Weights of a small mixture-of-experts language model, trained from scratch on English Wikipedia.
Size: 19 layers, width 384, vocabulary 50257, 137M parameters.
Below are experts of layer 16 (counted from 0) of a mixture-of-experts language model. Rows are named router (the router's row for the expert), up (a neuron's input weights, with its number) and show model dimensions 256-287. Each number is 128 + 24 x the weight over its row's rms, rounded and kept within 0 to 255. Numbers have three digits each.
Before each expert's rows: a language model's description of what the expert responds to. This comes from a sample of Wikipedia text that the model never trained on.

# expert 1
What it handles: Table numbers and separators. Digits, decimal points, percent signs, dashes and pipe separators inside numeric tables and statistics, like 51.21% |, 3–0, 6–1.
router:134095110126169115139095090101118140169101098166081137150171156135159123094119140125129127127146
up0:165163118123138125142155118141147146107126127151128146132124117130117134106105138163108111116114
up1:172130136127137136110154132118172124125108129166132125149141107114145160173134145197109133128125
up2:173124141120088152127125120148123116136123153144143065154136153143110147119147129129137134124091
up3:139107144156121145130118111093130126110095090161146148100146147145121106186140108139145130093107
up4:102145134163129111151150118107170147140094090179115144145143134124096145112123115188146133124137
up5:119128090163101150165129147138121131126100130135117097152113142077126120140149094134124130135145
up6:100116104115116147116156087075138137134111100158142110143146120170124112108128113143126141152138
up7:136136156123137107112121079121109112144123124104160092108160184152178151135129150141094108151102
up8:159117159090090117091142132120090119154134158132167115170140128119132160159126139107104099116140
up9:137144118148148065093090132159109168108124143169117110138169133137124107169121142126133145162129
up10:138122154113121118132145141149085130119130127137154172072171126110157082061142120136167139164117
up11:111118137112106164074130122137111086143113183134129159147182069164152177136146110124117139115110
up12:139124128209158122126150145120096158104146148122085140102123122103126143145093151118151107145199
up13:106152156164135156130111155085132097177114097163131078168153136101109141162126138124113142143109
up14:106141141127131097129147132123103127138114121144105165096111144120125158096115144129165110099086
up15:135136113148100137107121132092143150138157133173180121165180108093171149146103151104149115132141
up16:105105141115119140137089134151101107108098132090120114152143107123145114145131102088106125126096
up17:077158130115133164144074085122115141134103087120104093150116092132114125103134126110145125120169
up18:157106118160135153137124114124139147116154138125140120161158153113123172147118141119139110135126
up19:137126126133092168132141106094099165105134152143113113124154142100153131130101151131089112098131
up20:147132130128103121125150117126152157142119155131153100137162124071090139139114133132131072129130
up21:153080151139128104119122119152104119136107133117131151088110106140096147123123147124120110168123
up22:120104149130076133067131114115127128137116142138126104112170164163142125180105127132114150160146
up23:164164072156124130105132143120113079147133077153125137096137121125147130111092134117144090172142
up24:142108190138176120099119101134117137130082089115081086067170119098108131126123163145122086130146
up25:112099152103140086130136126093103143105111142155127123129130136121084154133123121117121154134091
up26:147175093118116122155103091061112150118106133118089097144140111176109141132121129136176128106084
up27:193121113129137121132090118115150163084137119143077114137119141188165156112132161131125066105144
up28:104153122108162091113163115106151109120107129126159123141119139143121133118122104126116137097121
up29:123184134107101130142150092100109124134115166168136136125153082132134176135109169116129158071121
up30:153112110125165165143162142106159143144131133143156144115125128099125144102118133134108111113133
up31:102128120154082100143148131093144135136082104142086123120183168137104148162136123093145174156091
up32:114118127123133128153134098085121131174132115098167095137084124128130147143127134112127129174118
up33:128143162072139137127116183118094105110124106125146114170164141125138162122135133138142129162125
up34:133124065143128130119134138086131148135088149118142137147120143089119124134161095167121090134131
up35:154114159138115081121147125128149090125136131108087095109093121152140159112069136148125105158144
up36:151126143104126101164163109101127102133148110169145141099111130106140166095186130160135190112142
up37:118126116099136139147125115133113141158169147190109094143097128154178146097186107121174065138101
up38:149096129145133185138144163099114163139120105088106179139141114101130156139128123112133129133120
up39:146125118111107102121135113176153123121146122111113102133116154114151127121120133124096082145120
up40:160121104184126101162128159085111158175120069136124106172138120146109101121146104133157118160122
up41:111130088191146101136119156143089127173123148126104104162198110160140139097149110080138114129139
up42:139093105170136138080104127080144137146101114109153125162130177134147141157160082136110086122088
up43:121150117099162156141150079118144146119114133144124153110102131123152104127145165160123110109157
up44:150170156148165099129145159112119120087096154131118136124093104136134146131082132116124193157070
up45:085110152091139152107109131112104158126112134141112115157162082112139135090115122142127178159109
up46:148103135125114076090091150149072126148131127113101141156131141136132095173102128083136104147159
up47:114153127117132108119175147131097157095129093149100110128131117152107074082096138140177099137121
up48:156139118148149097161122066135151171132099154118153124139139174103145116188165133099109135128100
up49:155168127125126145128124107138121133164149156116073144129147153091140179108122171164109058109114
up50:104160135102110088084150093083105169133147127141157136147137154116131110122105129156167130156086
up51:141162122125144157101129138119126136137094138138153067150089120132154150143083109106150073144126
up52:147119142133112136142118148059139142127128094123135127143136124107153135128127113147099137108156
up53:113107137178126101148137101144146108090109097121140182120130085137086129097143126142129154104127
up54:072152152162145129119119129084132163117080081127129140099137148155145115133134157109178156142075
up55:133119152116133145167125159111128115134089096103063121123127164101123142111151142118110149137141
up56:132082162147146137139124099121135136129136158132108111146128107135132125111132125113133150085150
up57:102115166106161153145113120122132175129085123121087140140109109098125131154141150112101156154165
up58:126119138090125144138102114121157152132107097183121112137135152069144131152137108133138131112119
up59:069162158074102148140111119137126121122114177141106118082080168126120129149074105136166138121130
up60:159092152144065166138139184098148126112105092151082124122105114124118133156100126156162118100147
up61:151124141130148167113150156093135148164146135097087154122144115130153177108154174122137122115159
up62:158110118134120153133146115093112152113092103098113131105119133101139128108093136105107097154166
up63:100161141118155111125124165147126133129150131093100162092068101121153172075136116073102133126158
up64:124138105106139144103153133089137127104068106127124099118124140154113124108078148091138165161116
up65:144137110133149079115137119081177151177102142140142123140137154133131062140098108118154113105143
up66:185127114127099147084148099114111166151144125141088122115119122110101151087071134120146117150187
up67:146112139131138079140103122121112133103180098191082151117146136109077130137130144119111082124165
up68:103109118154146152134154151104176158155134125130158119150134156157130156053168135168113139108115
up69:143126145160152101147100113125104136123148114114122134115148113133132082149119108112153124155154
up70:141127116174150111141157087142118128099105106141160142152088087115118099136157108110194113111144
up71:164151124128179108122092105121092160138101098115158160154112075122106100117094184152160122083139

# expert 2
What it handles: Word-initial capital letters. Capital first letters split from their word at the start of names, titles and headings, often after and, a comma, bracket or dash, e.g. N(atural), R(estoration), (M.
router:131094054129156144118154105127109106126135109127117122136139139122147140120158121159127105136109
up0:124127102158141119097121091099099148175104110112131122122125132129157188137149156105067120138124
up1:105158140136141121119118148115111135109097093117182099157140137101150128096133115112128132109148
up2:122117095111073143125137158164137144143154126136082083130151151150118147109138143127132131139126
up3:112111130156177121131142103158111110138123119137129128086115120145064143181158138112092115118143
up4:186119143146106150132143131116103070130137168136151163136114149100133146126131100103127114102150
up5:123110149113159139141144158126115094140118117116151115166184138160147136131109122149094123125141
up6:165158127132169109142113160127137097150149095119123134109174130162137097123112141143176129144098
up7:127107084088147129114114110147146098120128120144110140118139140146103194154098112088105092101191
up8:148115141106108085105124148157113128112139092114111113132169160117144132110114128153115116146119
up9:111112125124113179157155142136116144094113101155167073153135184139128161157113125144111079155121
up10:153086132150153125117146124101151125119118115155142122149123150115127197053097102139128119157138
up11:129133103171152135068156090130096143114148119068145089129139116115112132163170154132102184112131
up12:128117152156143145113146092105141089147129134123201119140118163128108106161071139115159151127112
up13:124097139179093113072108153125135127169107135128148125145120152144150103161147103111098156136087
up14:108121093081139090144131125158122130122146138138120128101134100126129117117140118118138138104113
up15:179106138136095182102143148138106165111168098147141191127146117130119141171126122111113171138118
up16:124081127175125141074128118095185125132167135080117085148115091102135126145154111137115116137148
up17:136104139129118120102114115116145113178114144117140129094136125105125099134129149107105145082104
up18:108147105116128098098149143104098127131087097110139139118157134113149123126137113119188112128158
up19:101151115160150149146157157155097149140110137171102149124130127152153172150138152109109112147098
up20:199143142155127139115124103120111115133119098151140138143133167122158114123120130175122140140128
up21:159117142146103110106155091096050113136125085125172126111138181116108143122095117168140082110105
up22:124136131159116115163128176133143140166124104134103119149150166147147187105094136140138137150119
up23:161132136178121118099115157127163130110126124086152091109145144141142134154122154094099113081165
up24:138111136152061157160169133111120106094129139178162111172114117172115122105136125147115121150106
up25:136143114152115184116155133072104124117157069106116108127140138116147139175137116136124120164129
up26:174096137127072113134149120145095126122107143115111117115105099193136114112134148121128123159108
up27:092126103122142220145123127131161132125105122130098144099141104157160144118128122116139131085121
up28:132142129113181107146130146155163102131111094143123100081100139117098170111111120170102092174109
up29:157129136123126099129098144097104108119112125144187094103097147124109125150116147148140123105112
up30:148112136154157115143145101138138100142138113107162084145103127147139122123111115123122132098105
up31:089190095109103156112110130119137135127135178181110112106157106131112166166130141151147132185126
up32:125134131122122107139140114109090157142153113148117171156140182113114137177106137123115146169131
up33:137145148092121098123182130141049167124140140162089137167140135124136131132103122132114152128115
up34:098124096128107176118122118095128133140139096143116134123091133189123094155157123119113124123129
up35:096172072121169083124108121088102152111132099158122103155185164144132091147111137142130129134101
up36:124133112080131144071192144096088106127098134126151144145139149099129143136112139100135114165122
up37:154149148145095136114104104173124149122127143127170169117119121138147130122140129156148128180114
up38:161128108166114105153081084124099115140134129127147120144105147136103144136132129139143148155149
up39:091114122148153158147137140073095155104150154153106102144140147125116128156104124170085089134144
up40:141159120156182153145131172085090152098139152142134117094120122088139089160128150154140093127152
up41:128131119138122103087115093121127111104134137134128040154077135130142110099162145144117121080105
up42:142106143178132115110105108157149080099147128134132100118167096132097142083146095086116131142096
up43:184081137134167122109122144167112108142107116121109136170117113171148154127150122139108134130101
up44:151079078141148119151082119154128111172122112150117111112154132144143064146166132168126103126110
up45:145161148139140082095108129142119157105096121131097106108107094137123084130098114089141105103141
up46:175117104082115119115149165103138133166157138118157117133112136117152123109096139136160109128105
up47:166097080147119169130152124128114117128114125112117149124084130127100164157167136123117114115155
up48:123109150094172121128169088129104105155122126100163116151200112134169137151122140149101139101142
up49:133139114117166128129120124105130148126150137154140152138141150083151101124111154120082097136181
up50:154085111151106110143114150106112146149120129124097142151168118069128084101184194148123121125123
up51:143142160112124132128141134114146112169100158151095158107170147077118153110150165118123112121144
up52:156170071163209174116166108115109121140136128146159137114140136104118119138108155140119117130131
up53:121095118158128107104099136111088089106117114101147092120107107136133119096124113144130086127101
up54:152142147133077130133174104156128105091106140134111102118116193140141148126140117116128161169140
up55:125145132093153093101109124092136082102139066136113088099141096137136119142132112137170067144148
up56:119152122123090142098119123145098118145090155171179116117106165121146114128144151142115113149142
up57:138109109155110143137126116122127113119130095132123129136147151098086139099084109135127142106130
up58:142139088107114147104142100097120086121115094154119139126186129144115141089190096135119103144129
up59:133107107150127152118139134118142163129158176165134110128153120178106084109164079105154101133138
up60:128085144154154139130149111103101125106098129130139144152119118107099124136098071122133135084110
up61:157117095130158125150128134134106135137088098112129151106099128101087131130160145143135128130133
up62:127093164146146158117087093139127154100152122113154109129147132125110114098147146135101149103099
up63:090111116131120126109121111164096147108105121134181121117126098157091132156138132119092135114116
up64:140146124126131143069117132149138157112109137104106130089117118109114147156087122093103145110134
up65:171107106144101118121117109147110101147081145157137093099156105162137115117108168112111107135097
up66:175130070135102138122151084124122148154113134112120140147164094114134089107151189123134090139130
up67:155121089131128126163195108149108125146110105105082152174117099099179129117085149174122064110109
up68:121142128096182095104152139149156126106117108096144132135155109129108147146119110097097094104127
up69:106119140132099155166151124107145111134139111129124149128085133155104090139111117128142100156114
up70:169194144145118141091158126111128090114120130158140140123139117137138093137102122163140172125114
up71:151181118147141126171115114139139148104080122103129163110165130177122144143100153148106121108147

# expert 3
What it handles: Narrative function words. Pronouns, articles, was/is, possessive 's and relative which/who in running prose such as plot summaries and biographies.
router:148122111145100153126170130136126136140116157118108131122122078097104100115110146156167125176102
up0:150133132130132162123109134118155155119136131149097124136166145075088124115072143153144126141076
up1:146098145131134125137075143160084123140085100144134162099173122159166107140147121109195064086100
up2:136117145130121152159088171129157149093146158123121092117135106117101103130123150129138147121094
up3:133128122122141126132112118127135112141110117160108086126158121114164094175141139111133138155120
up4:169115100158157147105150090158133149109118120149094140137118129130115141127146143109174149083130
up5:150120106141133133111116172125170115146160134159170120133179112067083139106142130129135136152127
up6:160117132102123152109135124145132148147110149122130126100154172153131106148174118131132178140114
up7:135113115127143097136125129096122144129158149140135102139139162124122132124058120130093177126133
up8:119135129154110165094142122136090067098120121135153138152097098110149139158130155087152104121099
up9:131111164149123117090133106111134151155136098117104099104132118137127141116139111130157122126128
up10:125169173093114172150129117125115099159118126154098126115137122116096131131123137103158148109114
up11:104142128140133128103149136137115124184180137131140151116087128108148135141094110139139118115138
up12:107111146132078134146106178138181123083132075142137136122154123134106120171115112148170176133128
up13:103130137124126136093161089140128120189122118163135122129115162071149153142139113113150137120143
up14:126145151131143154136117149141117097087094110121146099132100135101145153091120144120119113117120
up15:156132121137159142121134115123139094132137131128115087098082114106131128140100137106190151129105
up16:140180093137108178100158152139130080100094126129125133129146108090113144121134120162113146131135
up17:137097168147193094103102120122119109163120120153124149116125147149155127147081142128147140096160
up18:092114153147099140188087122131117090130130089133138150125091167128104140101151092131144126139126
up19:138184126126151118110099146111097128139137104111131099149109119121117134107127152096143105135095
up20:167158090135140107146134158102123143135139127134130113126180155119123065139138146179073157131161
up21:121126132157181138118082149118112146141119093125111128099149118175070119139128100135139132138129
up22:143103075125147105149137120162145094176132126190101153138126117117112175142140097150169105145185
up23:114139129091090137180110163191143138059140133146171128143116140123146105114147151160138114148118
up24:136104122153111154162112158137095155146130133159138084117146087088117138158170172177141134146110
up25:166106123126147129110139105166128112161084133155140129120112117140124089120088100138134175102138
up26:132115147113132106142170132120140173102171163140161170068172114133140151094160144213157093153112
up27:178153118144108110101204116144142120120132136097125131147151114131118124154116134168071166152109
up28:086099081088176134134116158123130126114127133142141131136149121143135140113178111149131112128116
up29:102123137131124092112110099115146141117100120155117107113126116110106117122104149091124097167125
up30:103170111150116135133164121156141156126131099149136104137121172162083147126114141131105129124149
up31:121133114112165128170159134130112135114133119117083126127147124143162089119116134165123157105118
up32:153128102192104093111074135150155075167109141119104100123110127124129152141124120092102121125114
up33:160130107127117125120119137133114078115121127162116180126102126111156098151135119155178123140100
up34:173074140120133102145132142165150104136121143133134100179117150130117156127138100229108136080109
up35:134181138135122148125145160154130142153163176127128137159084107096165129116144083116133134122119
up36:143114104153141083170150128138140100093105115171108169137105133115114122145111074123111150092137
up37:101089088149141112112136182152128122165130152111156087100173127144100149150151141169133121088109
up38:194131145124151151181153110134138117141146172109138168151151088112100136108069111129140185132077
up39:139112128128134174142094123142101085174107107159134118121107081118150108142111158113134129116146
up40:125155160116101157113171049119124112133142100122103168143166121138148143096131184161145110153098
up41:100138104113088136146144156131103163134097104112148132106124142100144129096124066108125167117106
up42:130127180144088088131092161100134109118097127122090153101108156116116115153143103085097120121089
up43:117134141114133127104110148124127157071134142137109094116122134138131120154142153071123083108165
up44:131110107132137126146177136156113102157154115118141136126178125101123149120161119132105113115159
up45:145161060110161128132086171142201122104181176152107125125109130142153159154114114088156147150102
up46:155124179121112128109117164138133126121131115111157157069157121187140098085133143158101109140104
up47:117123125106133085090157157136120148164133104122144136085144104133120158114149126135134141116134
up48:108099150123114145161105122133141132142158163142116137137070153099149146135096167047131085079129
up49:187120087117089141105128126105136137170127127116159139138090138162176110100105109138127106103152
up50:122159103153132196165144107119116131097100140118141123155144155144142136149150131102129148156102
up51:153131136168112110148098079135114151107119134135102095130085090120118162135119108130144114127120
up52:154125176173105122125121131063169151110101128133144121137097132175110076136144146152123075130104
up53:168119141134104142136127131164110159146125145159119122133130101096136158121164161118127162126106
up54:092124142152107137141116121110109109164132129157182133115085125136124134090084142122142171127146
up55:102121153161157128070134115108142104156138120118115123151145157068111122122155106157136167132120
up56:164131136178130127126182081146142185119127149106147146138119112132155107156155128152112126144134
up57:146095082123113105140089146151110096121114152102121142117119123116136152137123146131143107117137
up58:095152117132113112099127115143157123172132095089098123106140115090121117135084163163150127152101
up59:147144143119170175148125138113110110131129095131118131142153141124116122167131121112152125128144
up60:165168143105167115099077124176139147137133120083145122159138103125103123107096158163123130117102
up61:125171123138137114125145124133167129116164146140143107139103120100130133129146122152120139152101
up62:147120165119152105148135147123128133184110121118134143161149151131127113107148186144096102137148
up63:133088124117106139154126135140150128133122092142096118112136132099151114129137105056135110139166
up64:164099122147148143136152097123143144158118129142113162105141083128105133144076140115127126152128
up65:183090101144115109104093157147163103129092125121175134083143134096099132152163169118118163152152
up66:172145136144152084105142112174153114163138092118141136124100121099101155104134141117121125107105
up67:138112100106113153091124142122140128154134133112103172101096170181112132092112161138107117117115
up68:144108115183099087115125125171166122118130122155156124084083117101126102138156153100124161112140
up69:105116166134130103093079163118136112127102175119120108138145087150082133139099125148079131119122
up70:094170121132102149116125127110136104125145161158098110081097168126130085140132183087153122130135
up71:147153076174121097130128113092110132183138160099148132160140142144130138157137146129080153167138

# expert 4
What it handles: Sports teams and places. Place and team name pieces in sports seasons, schedules and results tables, after at or @, like County, Houston, South, City.
router:096178190103091120144118165088096132156103107144146085131094123117144146136134137169121123171136
up0:134147131090135115146053082120097149096116120140111118092148115141165147107127107132131104172096
up1:129139076170133127111087128075156110118121136125138109164159098096132139136120162132116145176183
up2:097113091087097092105124155148156090117127102132124146099134104084111122147136122103116123121166
up3:135156154118085125128112138145150159198100104141159128105154120147098126075130122194147128117136
up4:131158122115157148111084193123125114116136124087137112113138092156186137149096155118068118097112
up5:119140130104163151129113135151100169179125158175158101143151148136175109105116112119140154144130
up6:143136135095105141177071124146100124152123125131164102116094159125102125159145177141127139102148
up7:077144109146142138129138102077143103121120100124120132153165133094121120124123158140133131106161
up8:114152155135132109118107181083129114119124148149188123102106063120115134150143141130110151115136
up9:126119124115090142099111160191140119069117087123105129125146144128084093119120167103116108147151
up10:132148129182146131107093119108104118116146089136101115120108118122129124135144155141131147126109
up11:100141144152150144116082168116102135090115120126122127039098111135177091162134094133154128103112
up12:151140120137112153137098117107123112120101123147133097145110145120142177183117128171112146141114
up13:095125120113142110124146154138140142119118134105157155155104142098142118129119133163125079151093
up14:137094135115112160089096141134161138135077136112133104118079126187176114128135122098131124140174
up15:120116157114146146097098096111110131111134150126127157128107145111107114080114135108099155114128
up16:193142166145133161140118166111118144105134127137146121141157125175168144136183114133090112158120
up17:191146123151144117106108135066128114121120118142121129105120136134129106124121130150162109101137
up18:146184153124149100144078113124108088147130090111141101121130136142116113127160138127157116131130
up19:142093107135157130114091134141106140145157139093106136130118165124110087130121132160110143116129
up20:171140152136136139070105132145131114158122128149109074120124174130136157106101130129107146087140
up21:109112171163137105150125115100147130134098130152106130157138098159070166119128141131157152125133
up22:116152097083178182108113158137146140142106105130119124156096143090133148129150139121173096125102
up23:134121128149091187178126113115152107106129152173165074145162148130135148144158152126166129151124
up24:134124161132080164150114169116140118133122108120125163122108170108122173100099125154112127124119
up25:126156133081139099129182164130129134098139111166131110176132127109128114154179095129110114120097
up26:115140129071157069143129148077107146116101157127095134149153115165137140162089135133126113156101
up27:145134130129145128134111084126167132143138115206116116125139164130110170123148104150091096169175
up28:143113170104137109146147163148147155176088121126100143106128122111134110110158103175075152154104
up29:112133090152143151114150142084152128137123117124107132075106113114106107077073144142153101121135
up30:084123114152142139117120163121124149164112122137143159150136115111086140125130082152098112138123
up31:121156132116100127096087140085142141170133123158137155112107130116115115128149140182155154168158
up32:086122142083149141154120147169169117143119159146153137177081128147140106122151123078140149092137
up33:127131121145104141133110155158116100121169154143094120137140137135129126113108170114153154125106
up34:144139117111103160120117157123116105162106113137121153152142131105164101105156145168102058126121
up35:100136146135168135145127153121110147170171111131140084105094145074144126128083118102099104126106
up36:134093140142132098155106124122132072141087119183082072151128141122109106089093117103173115160127
up37:114139144122074078110150116086146158099055106158103124125121081128153178131139147182148143132172
up38:163132135129119138101140138092119098162093123112163148078083138102099118096107143126134108133110
up39:151137149135114095103149114096101128159123139133117125123099108088184119104139198181107137136148
up40:114161147114113157134102130093116155122082138133131081088109126134101138160109131136136144144116
up41:095097122110107131136104126133091100145122112104131128136134144133128107099156137146078088179103
up42:116157099137141129140138152131098155149111132147096136106147148140142131154126068149116107120153
up43:121143162131163115095153151109096112108128103132133134139162137116130143131122157119088133152171
up44:135109148130129182102124147159087131111108100116073135101133149133168113094122144114159133071147
up45:122107132119153112115141078112137106122081125128135164110115116137124087128107146094102126111136
up46:168149146103144158158123113165098177096115091147109154125099147134096099124136097119184106128108
up47:157101164135126107165149168118161113168128097157128152119093133132090151167127109145088140128148
up48:141120138145131144146129162138161118160134162146107099104112153124138167143141093124087143139121
up49:167104157110138084155135169138081122124115096140151117123093145092091132112143140133140133122173
up50:120150123142080142149107137132105152193130119116154128088111108114108146166126099129116102156114
up51:141114090141120198153113091155075144160170077152091129137108125135148140098160164184174092162116
up52:118128129105134142189136098074088101157137106158142111128150176159134146085153156093077099114130
up53:119119162108115132128151147135092137168122127106117114107128135131127116134133138150131146131141
up54:161082106151145116167124133115151145153105134137079099093152086116135110154160151090105088118116
up55:121152110127079135106112148149149068152111140159157154133134132111130123144157148156154123140145
up56:155128139138117133108097165115128117130074101161191117137114153116091176104107158185121168162109
up57:149167139143144137150150114156128115119154132116103101085108126104145128113123187171126129189143
up58:110106138086146180215116158133130109171086142119102128162106150162161128139112111147119118171133
up59:126119127130118104142172083122095126127122109139099111121101125106072111129125099120126110145162
up60:165185159114147131135134162082120172131134145153090146118103121083137124169180100120107132143114
up61:163161139118108102097123168114154067161109104121137054160114102114099115166163160126141091127146
up62:099121150115142122158142137148150163116099100128107125116143136136121163151169124172073114077156
up63:114145167133096157111112111106084144113159122166123069131146124127150150119119155163102185130150
up64:077137173128121123152096180142081153127133110167119137109103120120132127102134148132103095122121
up65:096132125128135104085089168145110137134132145182153139079136102128108089165139175160078097158110
up66:111090180136141151112083161142119120139160122144109109179140126103142144122149164124152107147107
up67:110120144145144113142160136138098116165105121149104092154135091094058133139161174172097171128115
up68:155146137140119148144175108131132123153166126182130161112140113099159129161125116170112134116118
up69:130159165165137103126173138135126114126111091143127113153158122126091133136149104143111090116117
up70:145128098125132139122084136096151166139133098113113149132129114100174119137153075112112093120187
up71:159139149110122088112110157132143114177140103135124098098167125121161138158097164130112161138099

# expert 0
What it handles: Foreign-word letter pieces. Inner pieces of non-English or foreign names and words, especially accented letters and vowels, like é, á, ić, iara, rich.
router:093103152130114121109103145126132140133115108123124121111127122108117133176115109105135112105089
up0:103172112162123109165139140134112118102113129128147125139132125114155115109153156114120125080083
up1:129167128163153097104101183141110059127163112114110147147073104128097073102118107137123110126155
up2:105136139160088106059131165098157135117096133110117126161136144148141151133128086129072114096222
up3:136189142159131097160108175142118134084112133119119109156141111113165160120156147149103112144099
up4:150145141115080113140098137153160144151171117101155110170140157088174133108121142129128153115178
up5:128106155093111104075152148137122148100130093119149136092184130131123159114106138112093109145124
up6:121105120118110110144116175147118137112140112133160145138167128081128141119150138160096079101141
up7:123148126171147114120079110117169155166106130123136144105125101139169106175118161141139091120076
up8:086124173095133134110096134133125127127109094107097176081118089088112071135111148166095156099154
up9:065108101133124106123117160113195123075151125150147141153125084134167150150131079115140145123080
up10:106110109115103124089120117137154119101114105141187107123089151104141146145091138116143151148117
up11:132131132144112142108121117157116080112095115126163095155111100173154146159073132098102104111127
up12:110156152136131138131104113127164106125101120088137126142127124094130129152127114114104110109092
up13:125149100117104128143146174094174103131128122126129128120159141129134127118115109107066100105117
up14:141124130115136164142116110102122174143105112130139105087129105090144144143130102130093151137121
up15:165169099132118135152127132089128146124160119118157105085130172113142143156128157141111126098105
up16:138134098105109082101139137123116096142086094138085102150104130103132139149140138150133110146093
up17:103145162131176130119163127159101114144163140155152134195108130127153137181153095121117150082104
up18:146081143170133083095105123154127127064125121141162134118141172138134140129100165144134133121129
up19:097122169127104155140131127117094148136144124152165120150203145085149112151109105127157118104124
up20:123120131129129062146143134097132150123145146119157152132107108135157104160120147128111139151121
up21:148127133120138057129108148124122074087115142151139096148166125112129156145159160171152114091132
up22:092155149155120129144140092145148155112126110205138172082123143145131099165123115131120149109087
up23:110147123153136126137102196131145135130176123188115136113133096081103177114136103114087120114130
up24:129141165139148095092098153132140121143137141159140128117122139120125139109142115127177142118138
up25:097160106126141167120122162084124171109104088133143107142153113119157123132182088147126133136113
up26:122125160120121151117123118122135102172144130157086171077131115083117172109127156143117133180116
up27:130075124096132108136143129169166131104083107112133141143140119130115136157135115129113157172110
up28:158110120137096092131146127118103147109140102149147124080105072148157148130122133156125109153139
up29:132129130093143152077108123113134125104142135119110133187131144154137092129136117123138119137097
up30:125180127162135165142081104127156127137084124164131144097120138135129135152111102113136128133155
up31:174134113088089136100135131123165129148129129155124124074140109135148072159164136105136087058104
up32:168132111112075151153109134111133095118139086156162130158109132131111142143046136133132079161165
up33:105106098163088133156146136072137137171150130154180138119121153131109126123123129085093102144089
up34:127137080103082116154137102111106155133126116153160093124170140125101165143136134081160132131084
up35:134107126128158104131104099105141164164130123100103128148144117155185102089151120152096137126109
up36:145114133099093152116086163082087112153133123106142138130141124111113098127087120120143095114123
up37:194097117137094131119160147145171125156119125130142107140126138162115123129128140139153118106181
up38:139141122074128148132136165170142092135131109077129089142105106137155068114085138151153136108094
up39:131167120175116103116120150115141100147122101137147117083158146130138124098135124171117093142138
up40:079140098155146102100129135106091132106152115147142137090098096144168135081133095141135122097112
up41:161117136101140119109110144113125153155114097120122162116130142145115168097125119099170129188104
up42:103120127142150139116155138135144063136130164120174138085131139104101118112102140118120134138120
up43:158123149122105170130147095105110128123144115124073136143129085102110130161131152124151116130070
up44:130124160141104117138120126099115139143128096120173125123134132149106149090123163078097148068138
up45:161169095165101117147124106107078145096129133161127156089116084131125097109143152101128147114117
up46:148089150105141121112129145087144168106131112149127103090131157127121095097150132114147126126161
up47:135129095130091127159085145083137126148081162133159120137158124128125131115139124153149098118089
up48:148127129159127145118104041141128185107176152152145115089101143144136097125132106150163106119145
up49:111132101106085128117167138065135125098090088170114166127109160158140125153119136164125089134155
up50:117147160157097123126092143131142152126113156127106147105152179135175098174115111118135148167131
up51:118148116169101116147119159095138164113103129118162140163097111158152118117081129148132125155173
up52:116134101144134148076154153128112115129179112147097138096164120143135119185128102169073093130091
up53:115148110116131156133128117131110117158136146132149165109136120098140148135173112141074118171187
up54:137120161156159120152077137141147134127145129166122091149142149116163149137103113150175122117096
up55:132135142130108161109115129104140141117121115150127070095135124085100113110102183120159128086077
up56:139126118129137112147149127156121131133111169139126136133060150146137152132107139131132168111155
up57:127125132140119091130053115159098111129154162102132116160088126173125134130098167122140143167105
up58:104167123172167152102132124126125121129108143167135090106126157155149130139120145097123139083104
up59:114111142095109135132157133169147158138136111150108145101112143076087139116128154132113128137107
up60:129178116163112186087148189143126129163132122113135106167131108136137135149158161151114117075111
up61:122085100153149127110151095128134142113120123137128124120093159107113103104112104098146146139078
up62:141081145089148109118153110094137186153102130152106100124141118134152138089128125141120131166157
up63:123138142088099121149123128121146101144102108114170158065143135149128161103171115157091122166128
up64:120095123140117162142157129185111133122116106098112182140124115098167131152103154088118059105119
up65:115148121140147132129122178110122103165098096116137091079137106102156137141123070140078127128083
up66:134164142082144118115110134146127105132146118137130083137102140089083135152095131155135086159159
up67:150145134160089126126107133161149146163087147102166110150089110144159138149129127127119131118083
up68:126113158102141115159089169109108104123131102164127109147096129144126078124140077180161139146087
up69:124105124096092106106130115127118162088139092125161087143086157122079126143149145152103127159084
up70:161141130163093135098139134125126109181135118151122159119072092086126089163150137117098117119123
up71:117100129107130163145163143082147081138114105148145109122095112105140098134112144159136110104115